Experts of a small language model.
Size: 11 layers, width 640, vocabulary 16384, 146M parameters.
Below are experts of layer 8 (counted from 0) of a mixture-of-experts language model. Rows are named router (the router's row for the expert), gate (a neuron's input weights, with its number), up (a neuron's input weights, with its number) and show model dimensions 320-399. Each number is 200 + 30 x the weight over its row's rms, rounded and kept within 0 to 999.
After each expert's rows: a language model's description of what the expert responds to. This comes from a sample of Wikipedia text that the model never trained on.

# expert 52
router,215,208,238,177,231,134,201,213,190,214,229,222,164,169,232,173,188,248,185,215,187,159,186,132,174,221,207,252,180,178,218,184,180,232,250,214,197,191,189,204,233,192,183,188,214,211,231,186,151,240,194,164,196,181,206,156,184,140,156,202,180,162,223,210,194,238,149,171,217,225,236,193,223,197,202,172,232,218,204,258
gate0,183,204,135,211,193,195,228,184,253,201,236,175,234,202,230,211,205,218,230,259,171,124,209,216,187,167,209,242,178,238,246,203,245,212,249,176,195,195,185,210,204,178,270,207,196,157,133,188,157,171,223,195,258,177,175,262,178,224,228,233,165,181,189,179,197,196,208,219,222,223,187,196,154,169,223,174,206,186,206,226
up0,221,139,196,191,113,262,232,175,211,256,199,194,187,235,203,200,186,207,158,221,244,151,162,210,186,187,204,243,198,232,190,249,253,197,163,166,207,211,128,218,174,229,237,199,191,217,159,216,203,167,213,170,190,236,186,231,189,122,281,252,190,226,204,203,188,226,171,234,178,150,153,256,218,197,216,188,206,181,237,187
Description: Determiners before nouns

# expert 40
router,206,267,206,211,218,190,154,229,203,220,238,226,178,197,253,182,129,188,171,274,180,198,183,140,193,238,278,193,138,174,247,208,151,220,221,208,168,177,240,245,187,154,165,214,200,189,243,227,181,205,169,171,213,216,187,160,158,212,212,210,136,170,219,226,215,200,135,174,201,198,256,193,194,252,186,177,223,265,155,218
gate0,157,185,166,229,199,184,204,194,232,227,192,228,186,235,255,213,153,221,241,216,163,159,205,154,232,235,205,222,155,167,224,165,208,201,182,206,203,178,223,205,148,172,187,172,173,130,216,205,216,202,273,179,183,177,199,194,169,158,156,157,178,199,224,212,199,207,136,193,210,200,213,175,218,162,148,156,229,196,214,197
up0,163,211,200,186,197,217,204,139,231,197,171,209,210,213,216,233,218,222,160,171,167,210,218,253,230,183,208,233,157,204,192,202,232,219,244,214,183,167,198,234,188,200,193,189,191,199,206,218,235,175,230,234,205,197,175,227,191,210,180,216,195,244,141,182,190,186,207,212,215,153,233,181,248,219,147,183,203,223,217,199
Description: Nouns after indefinite article

# expert 8
router,209,252,215,201,255,163,188,271,182,200,248,180,169,155,217,183,178,213,219,222,183,158,192,186,200,266,215,264,170,218,187,179,211,226,234,167,205,178,155,245,213,154,169,154,245,229,234,216,167,261,170,162,144,168,152,160,206,178,200,201,195,174,185,197,231,233,161,149,213,268,258,185,230,221,227,162,218,284,186,237
gate0,196,135,179,151,224,196,233,181,233,273,154,197,171,198,173,163,210,162,192,190,204,173,215,240,180,249,187,128,212,163,153,215,204,254,145,237,189,194,197,214,193,236,193,205,198,141,174,177,179,178,206,221,209,229,207,223,161,160,141,89,212,184,180,192,201,186,225,188,251,233,210,220,259,191,211,144,165,127,229,227
up0,171,173,251,189,264,179,217,226,211,236,243,216,200,144,238,219,182,209,224,181,245,222,213,202,156,221,214,214,193,203,195,194,195,182,183,201,202,236,169,179,159,229,213,200,184,211,194,212,208,255,195,257,212,143,178,192,175,206,242,204,213,178,160,179,186,237,189,171,211,220,225,222,261,215,204,140,229,215,195,217
Description: Table pipes, French text

# expert 24
router,193,257,257,211,192,168,181,232,155,262,218,215,159,205,240,176,183,255,175,214,191,186,157,180,181,216,216,177,147,209,213,171,169,198,247,211,203,190,185,253,224,195,180,138,234,211,189,208,195,226,193,145,180,194,232,226,182,156,169,230,182,150,186,235,219,204,193,227,244,193,197,212,242,230,206,204,246,224,165,235
gate0,181,209,178,191,217,154,209,208,210,183,223,192,192,211,187,174,221,150,222,211,176,211,176,170,207,242,180,191,219,262,206,208,168,231,213,150,158,183,192,197,254,189,157,174,206,182,158,188,166,228,199,225,204,171,231,167,187,230,183,216,206,217,137,154,202,184,219,137,208,181,285,202,158,130,192,230,206,233,164,176
up0,165,166,206,178,187,191,247,221,113,207,243,159,204,164,202,179,206,147,153,139,229,223,152,184,196,232,214,151,199,175,234,219,182,196,247,134,105,207,226,185,159,147,212,208,143,195,223,143,204,202,212,143,219,220,247,181,188,197,183,240,198,202,191,247,206,209,180,223,218,151,256,233,145,168,226,186,201,164,145,169
Description: Articles and possessives

# expert 48
router,250,242,213,179,250,150,170,227,165,179,251,181,207,137,183,208,154,254,195,184,215,193,203,188,221,226,235,210,148,200,172,184,157,201,229,185,212,194,222,252,213,190,165,183,223,250,194,203,210,215,192,151,176,185,182,171,179,128,139,222,179,186,234,192,240,192,160,207,251,259,215,165,227,265,211,218,246,219,168,247
gate0,236,181,169,196,227,184,179,236,229,217,184,224,218,192,178,250,194,274,246,254,218,244,209,238,193,153,171,172,227,149,110,141,146,220,148,196,200,214,205,174,201,222,210,221,192,172,213,207,240,176,250,118,189,205,210,209,217,206,180,203,194,162,184,216,251,188,243,214,223,256,182,177,198,201,210,200,195,203,207,194
up0,170,242,167,173,256,192,208,241,263,233,200,163,198,198,157,187,256,207,248,216,199,183,220,209,225,138,220,210,223,173,230,174,196,215,215,297,282,172,181,175,180,241,239,240,174,209,218,256,216,219,166,227,202,206,209,221,214,170,171,233,213,200,162,154,256,213,245,162,186,211,238,209,235,192,195,177,260,184,195,174
Description: Line breaks, prefixes

# expert 0
router,221,226,236,179,211,162,181,218,182,237,259,242,144,171,234,216,125,226,196,237,201,182,147,161,215,233,215,210,200,138,232,142,184,250,235,148,218,168,184,228,207,172,178,174,226,216,242,239,148,228,221,187,172,137,158,166,161,208,144,250,180,184,252,226,203,238,190,179,222,195,208,183,222,213,195,180,220,219,195,236
gate0,191,156,188,203,160,171,203,185,128,176,141,216,181,181,223,140,167,231,150,173,210,164,206,209,193,144,258,208,208,190,227,157,167,178,195,147,249,240,225,173,161,202,170,197,229,189,229,218,217,212,194,194,190,198,197,214,189,200,215,262,228,194,209,204,188,256,152,211,196,154,212,218,220,199,195,223,235,222,224,174
up0,180,253,238,194,172,205,187,181,233,199,217,174,269,193,150,210,223,226,199,203,182,212,234,190,199,190,208,214,225,212,246,237,192,160,136,160,160,181,162,197,199,188,194,180,264,213,163,230,203,178,143,185,168,193,198,195,232,199,183,229,184,173,175,169,171,144,178,257,216,208,178,167,198,198,191,218,184,154,239,218
Description: Name-final word pieces

# expert 41
router,223,252,217,208,220,201,196,223,189,197,257,262,175,189,191,183,153,234,186,215,166,214,103,211,175,225,196,230,154,200,257,184,191,193,204,154,218,190,155,237,230,191,192,176,222,268,232,193,179,208,169,146,148,181,201,183,168,186,198,257,159,156,231,223,190,209,170,165,217,213,186,144,218,255,219,189,198,243,172,268
gate0,203,183,224,217,198,212,198,201,229,174,187,269,181,239,180,223,208,162,166,220,200,159,241,188,225,172,225,229,197,249,144,222,202,170,220,170,245,185,217,200,170,217,238,248,206,263,262,169,242,166,176,261,186,226,145,213,183,209,220,152,223,203,251,195,236,182,243,219,258,198,235,252,190,190,221,227,259,191,215,214
up0,237,208,166,225,247,176,167,167,247,196,237,218,199,202,220,207,226,198,144,169,194,175,154,175,188,128,171,185,164,213,175,206,205,205,187,207,237,269,231,255,234,196,253,188,169,226,229,273,172,187,216,257,201,177,214,212,204,236,221,223,186,175,172,215,196,186,246,201,246,152,175,195,248,164,268,187,195,244,154,228
Description: Place-name openings

# expert 21
router,188,228,242,185,254,153,211,234,220,225,168,194,181,205,251,197,191,241,171,228,182,203,191,148,202,231,243,219,160,155,210,151,120,201,190,189,205,190,167,236,239,207,151,186,250,221,185,182,189,247,193,160,195,209,183,163,173,160,174,226,178,160,191,218,226,207,143,157,172,233,232,194,229,235,219,213,214,245,184,229
gate0,234,230,158,200,197,138,211,172,245,222,206,205,193,216,219,162,139,186,202,205,148,221,200,231,152,227,154,224,205,185,229,190,183,197,198,202,180,250,222,175,205,236,199,246,183,131,211,204,227,194,231,197,181,157,219,140,289,190,242,183,189,129,223,218,227,184,196,145,160,236,213,156,191,213,156,191,240,159,201,186
up0,187,217,211,217,184,202,211,198,203,246,157,156,201,202,178,205,232,175,226,197,297,270,184,207,173,164,181,123,213,216,187,205,154,157,158,200,192,217,214,227,240,204,244,238,185,213,177,170,211,226,228,148,189,184,236,240,204,182,205,158,191,171,171,210,205,184,181,194,251,198,264,174,216,188,197,227,227,187,210,199
Description: Passive auxiliaries and verbs

# expert 35
router,235,207,234,200,217,169,151,210,187,223,216,205,153,187,225,191,163,226,181,225,141,151,192,175,197,220,220,222,162,144,204,162,170,228,213,206,193,165,142,223,241,148,140,195,193,259,217,183,158,220,194,183,184,192,204,127,185,162,194,232,174,160,201,202,240,229,188,164,217,192,229,171,253,251,239,152,206,199,172,232
gate0,191,195,210,198,209,108,176,230,180,198,160,177,178,196,191,205,198,183,188,142,208,228,210,219,217,216,192,203,218,170,176,185,138,186,190,233,243,118,175,208,189,213,168,180,185,230,221,191,213,206,212,241,234,86,212,207,223,242,207,154,163,184,206,230,216,203,173,162,235,193,222,144,207,238,209,160,204,193,174,211
up0,182,232,194,234,187,170,171,192,181,205,221,164,230,201,162,251,211,219,194,157,224,227,239,217,204,178,195,180,183,212,154,210,210,167,224,190,188,193,189,173,217,153,215,249,210,192,206,218,249,198,183,173,220,164,140,239,189,180,205,223,226,226,182,189,235,189,184,184,199,181,211,140,145,209,221,165,218,154,111,214
Description: Plural nouns

# expert 44
router,192,228,165,150,226,172,159,227,195,190,237,203,194,191,212,151,210,180,168,213,182,153,195,165,218,191,250,172,178,157,203,164,195,234,221,196,187,185,189,204,217,200,200,198,198,267,222,189,193,195,163,203,186,229,199,223,159,178,234,214,195,171,251,190,210,238,167,167,230,251,202,215,243,189,192,138,220,227,198,219
gate0,220,270,214,235,149,281,219,203,232,219,211,231,176,233,245,186,170,160,209,218,240,224,178,164,174,183,152,212,178,185,178,206,201,230,198,206,236,228,224,224,201,197,213,192,241,198,174,191,209,150,194,123,169,166,158,171,181,164,216,200,221,159,262,185,235,175,175,196,272,253,187,192,226,167,226,160,199,164,226,200
up0,253,140,199,179,195,246,206,195,188,225,169,157,241,186,203,188,219,203,168,207,201,232,144,207,151,190,208,274,150,192,190,206,160,158,208,200,224,202,212,170,157,183,214,189,226,229,202,199,201,205,185,212,198,208,202,202,195,162,209,208,204,195,210,283,157,219,202,174,183,209,169,231,187,214,238,138,162,209,207,147
Description: Infobox field labels

# expert 9
router,229,220,206,164,213,190,186,214,149,202,259,182,177,172,196,187,147,232,170,240,168,191,160,211,201,251,237,225,180,225,200,169,159,197,243,172,200,225,175,201,149,148,172,200,190,257,226,212,138,209,200,156,210,172,168,181,192,182,167,227,159,163,225,258,236,223,176,170,249,262,226,185,196,236,224,155,250,246,197,222
gate0,254,204,160,181,209,202,182,178,231,131,208,173,225,227,231,231,170,182,170,198,183,212,175,241,170,176,203,213,172,233,208,159,213,195,218,169,132,160,183,230,215,180,188,204,227,212,190,180,191,236,239,161,219,139,204,191,144,209,199,195,231,189,198,200,237,262,168,207,255,209,246,134,162,193,205,217,191,188,153,206
up0,215,160,235,166,208,158,198,219,237,255,143,190,193,199,170,210,158,173,212,221,184,243,155,205,197,179,246,271,204,182,202,211,272,245,197,160,134,235,216,190,160,173,173,179,270,139,185,188,230,216,238,190,167,250,181,233,216,198,211,270,211,164,155,231,185,200,207,130,176,194,197,238,168,191,231,167,200,158,199,152
Description: Determiners after prepositions

# expert 12
router,203,215,204,187,227,225,201,224,169,207,220,231,193,158,190,185,196,201,171,205,133,153,185,187,210,243,182,214,182,192,241,208,141,202,202,193,177,244,186,227,182,195,178,155,226,189,198,220,198,215,218,218,180,237,203,182,193,216,153,215,180,191,225,196,251,210,168,185,240,223,229,172,211,227,226,142,216,239,192,251
gate0,215,177,191,180,205,163,173,182,228,208,220,200,183,188,210,173,218,174,200,232,199,187,181,214,224,215,217,219,188,229,175,164,142,246,184,194,232,207,153,192,195,148,166,181,254,154,179,241,237,182,149,187,199,204,212,189,172,234,199,257,207,184,206,192,149,161,208,186,171,185,243,213,232,171,209,227,230,205,212,276
up0,174,106,210,193,166,178,189,202,206,217,231,212,206,221,179,180,267,185,157,201,210,217,232,185,202,198,157,143,250,192,213,171,175,250,156,185,277,281,208,185,198,216,172,201,227,213,186,201,202,153,176,212,200,194,189,215,146,237,202,241,192,201,234,202,165,177,204,203,179,164,179,215,162,185,243,242,193,268,203,213
Description: Table headers and percentages

# expert 38
router,226,226,215,161,257,186,162,213,164,242,262,207,152,177,214,186,150,274,196,211,210,139,164,194,208,206,191,167,131,176,191,186,184,215,227,211,238,219,204,267,202,153,160,119,209,202,227,194,158,204,201,193,179,205,209,192,178,142,183,225,173,161,212,241,206,234,147,182,232,210,211,169,239,218,200,200,203,204,167,247
gate0,166,216,248,199,212,177,207,208,168,225,278,219,171,189,197,225,150,164,238,192,224,221,184,231,139,167,224,191,165,200,202,155,260,193,198,212,195,258,219,223,248,212,160,168,198,171,224,119,179,216,171,187,142,166,172,212,217,210,181,211,258,230,179,229,196,211,212,198,270,155,163,230,174,176,184,173,215,200,216,206
up0,224,154,150,245,203,232,208,177,207,181,201,189,240,206,216,187,214,185,136,193,228,182,187,175,211,199,207,219,185,230,236,232,207,206,237,258,201,149,263,165,217,230,221,250,276,214,191,209,140,209,205,243,198,239,173,233,215,249,180,271,200,176,210,135,248,226,205,225,213,210,228,161,245,230,187,190,171,227,183,238
Description: Field and sphere words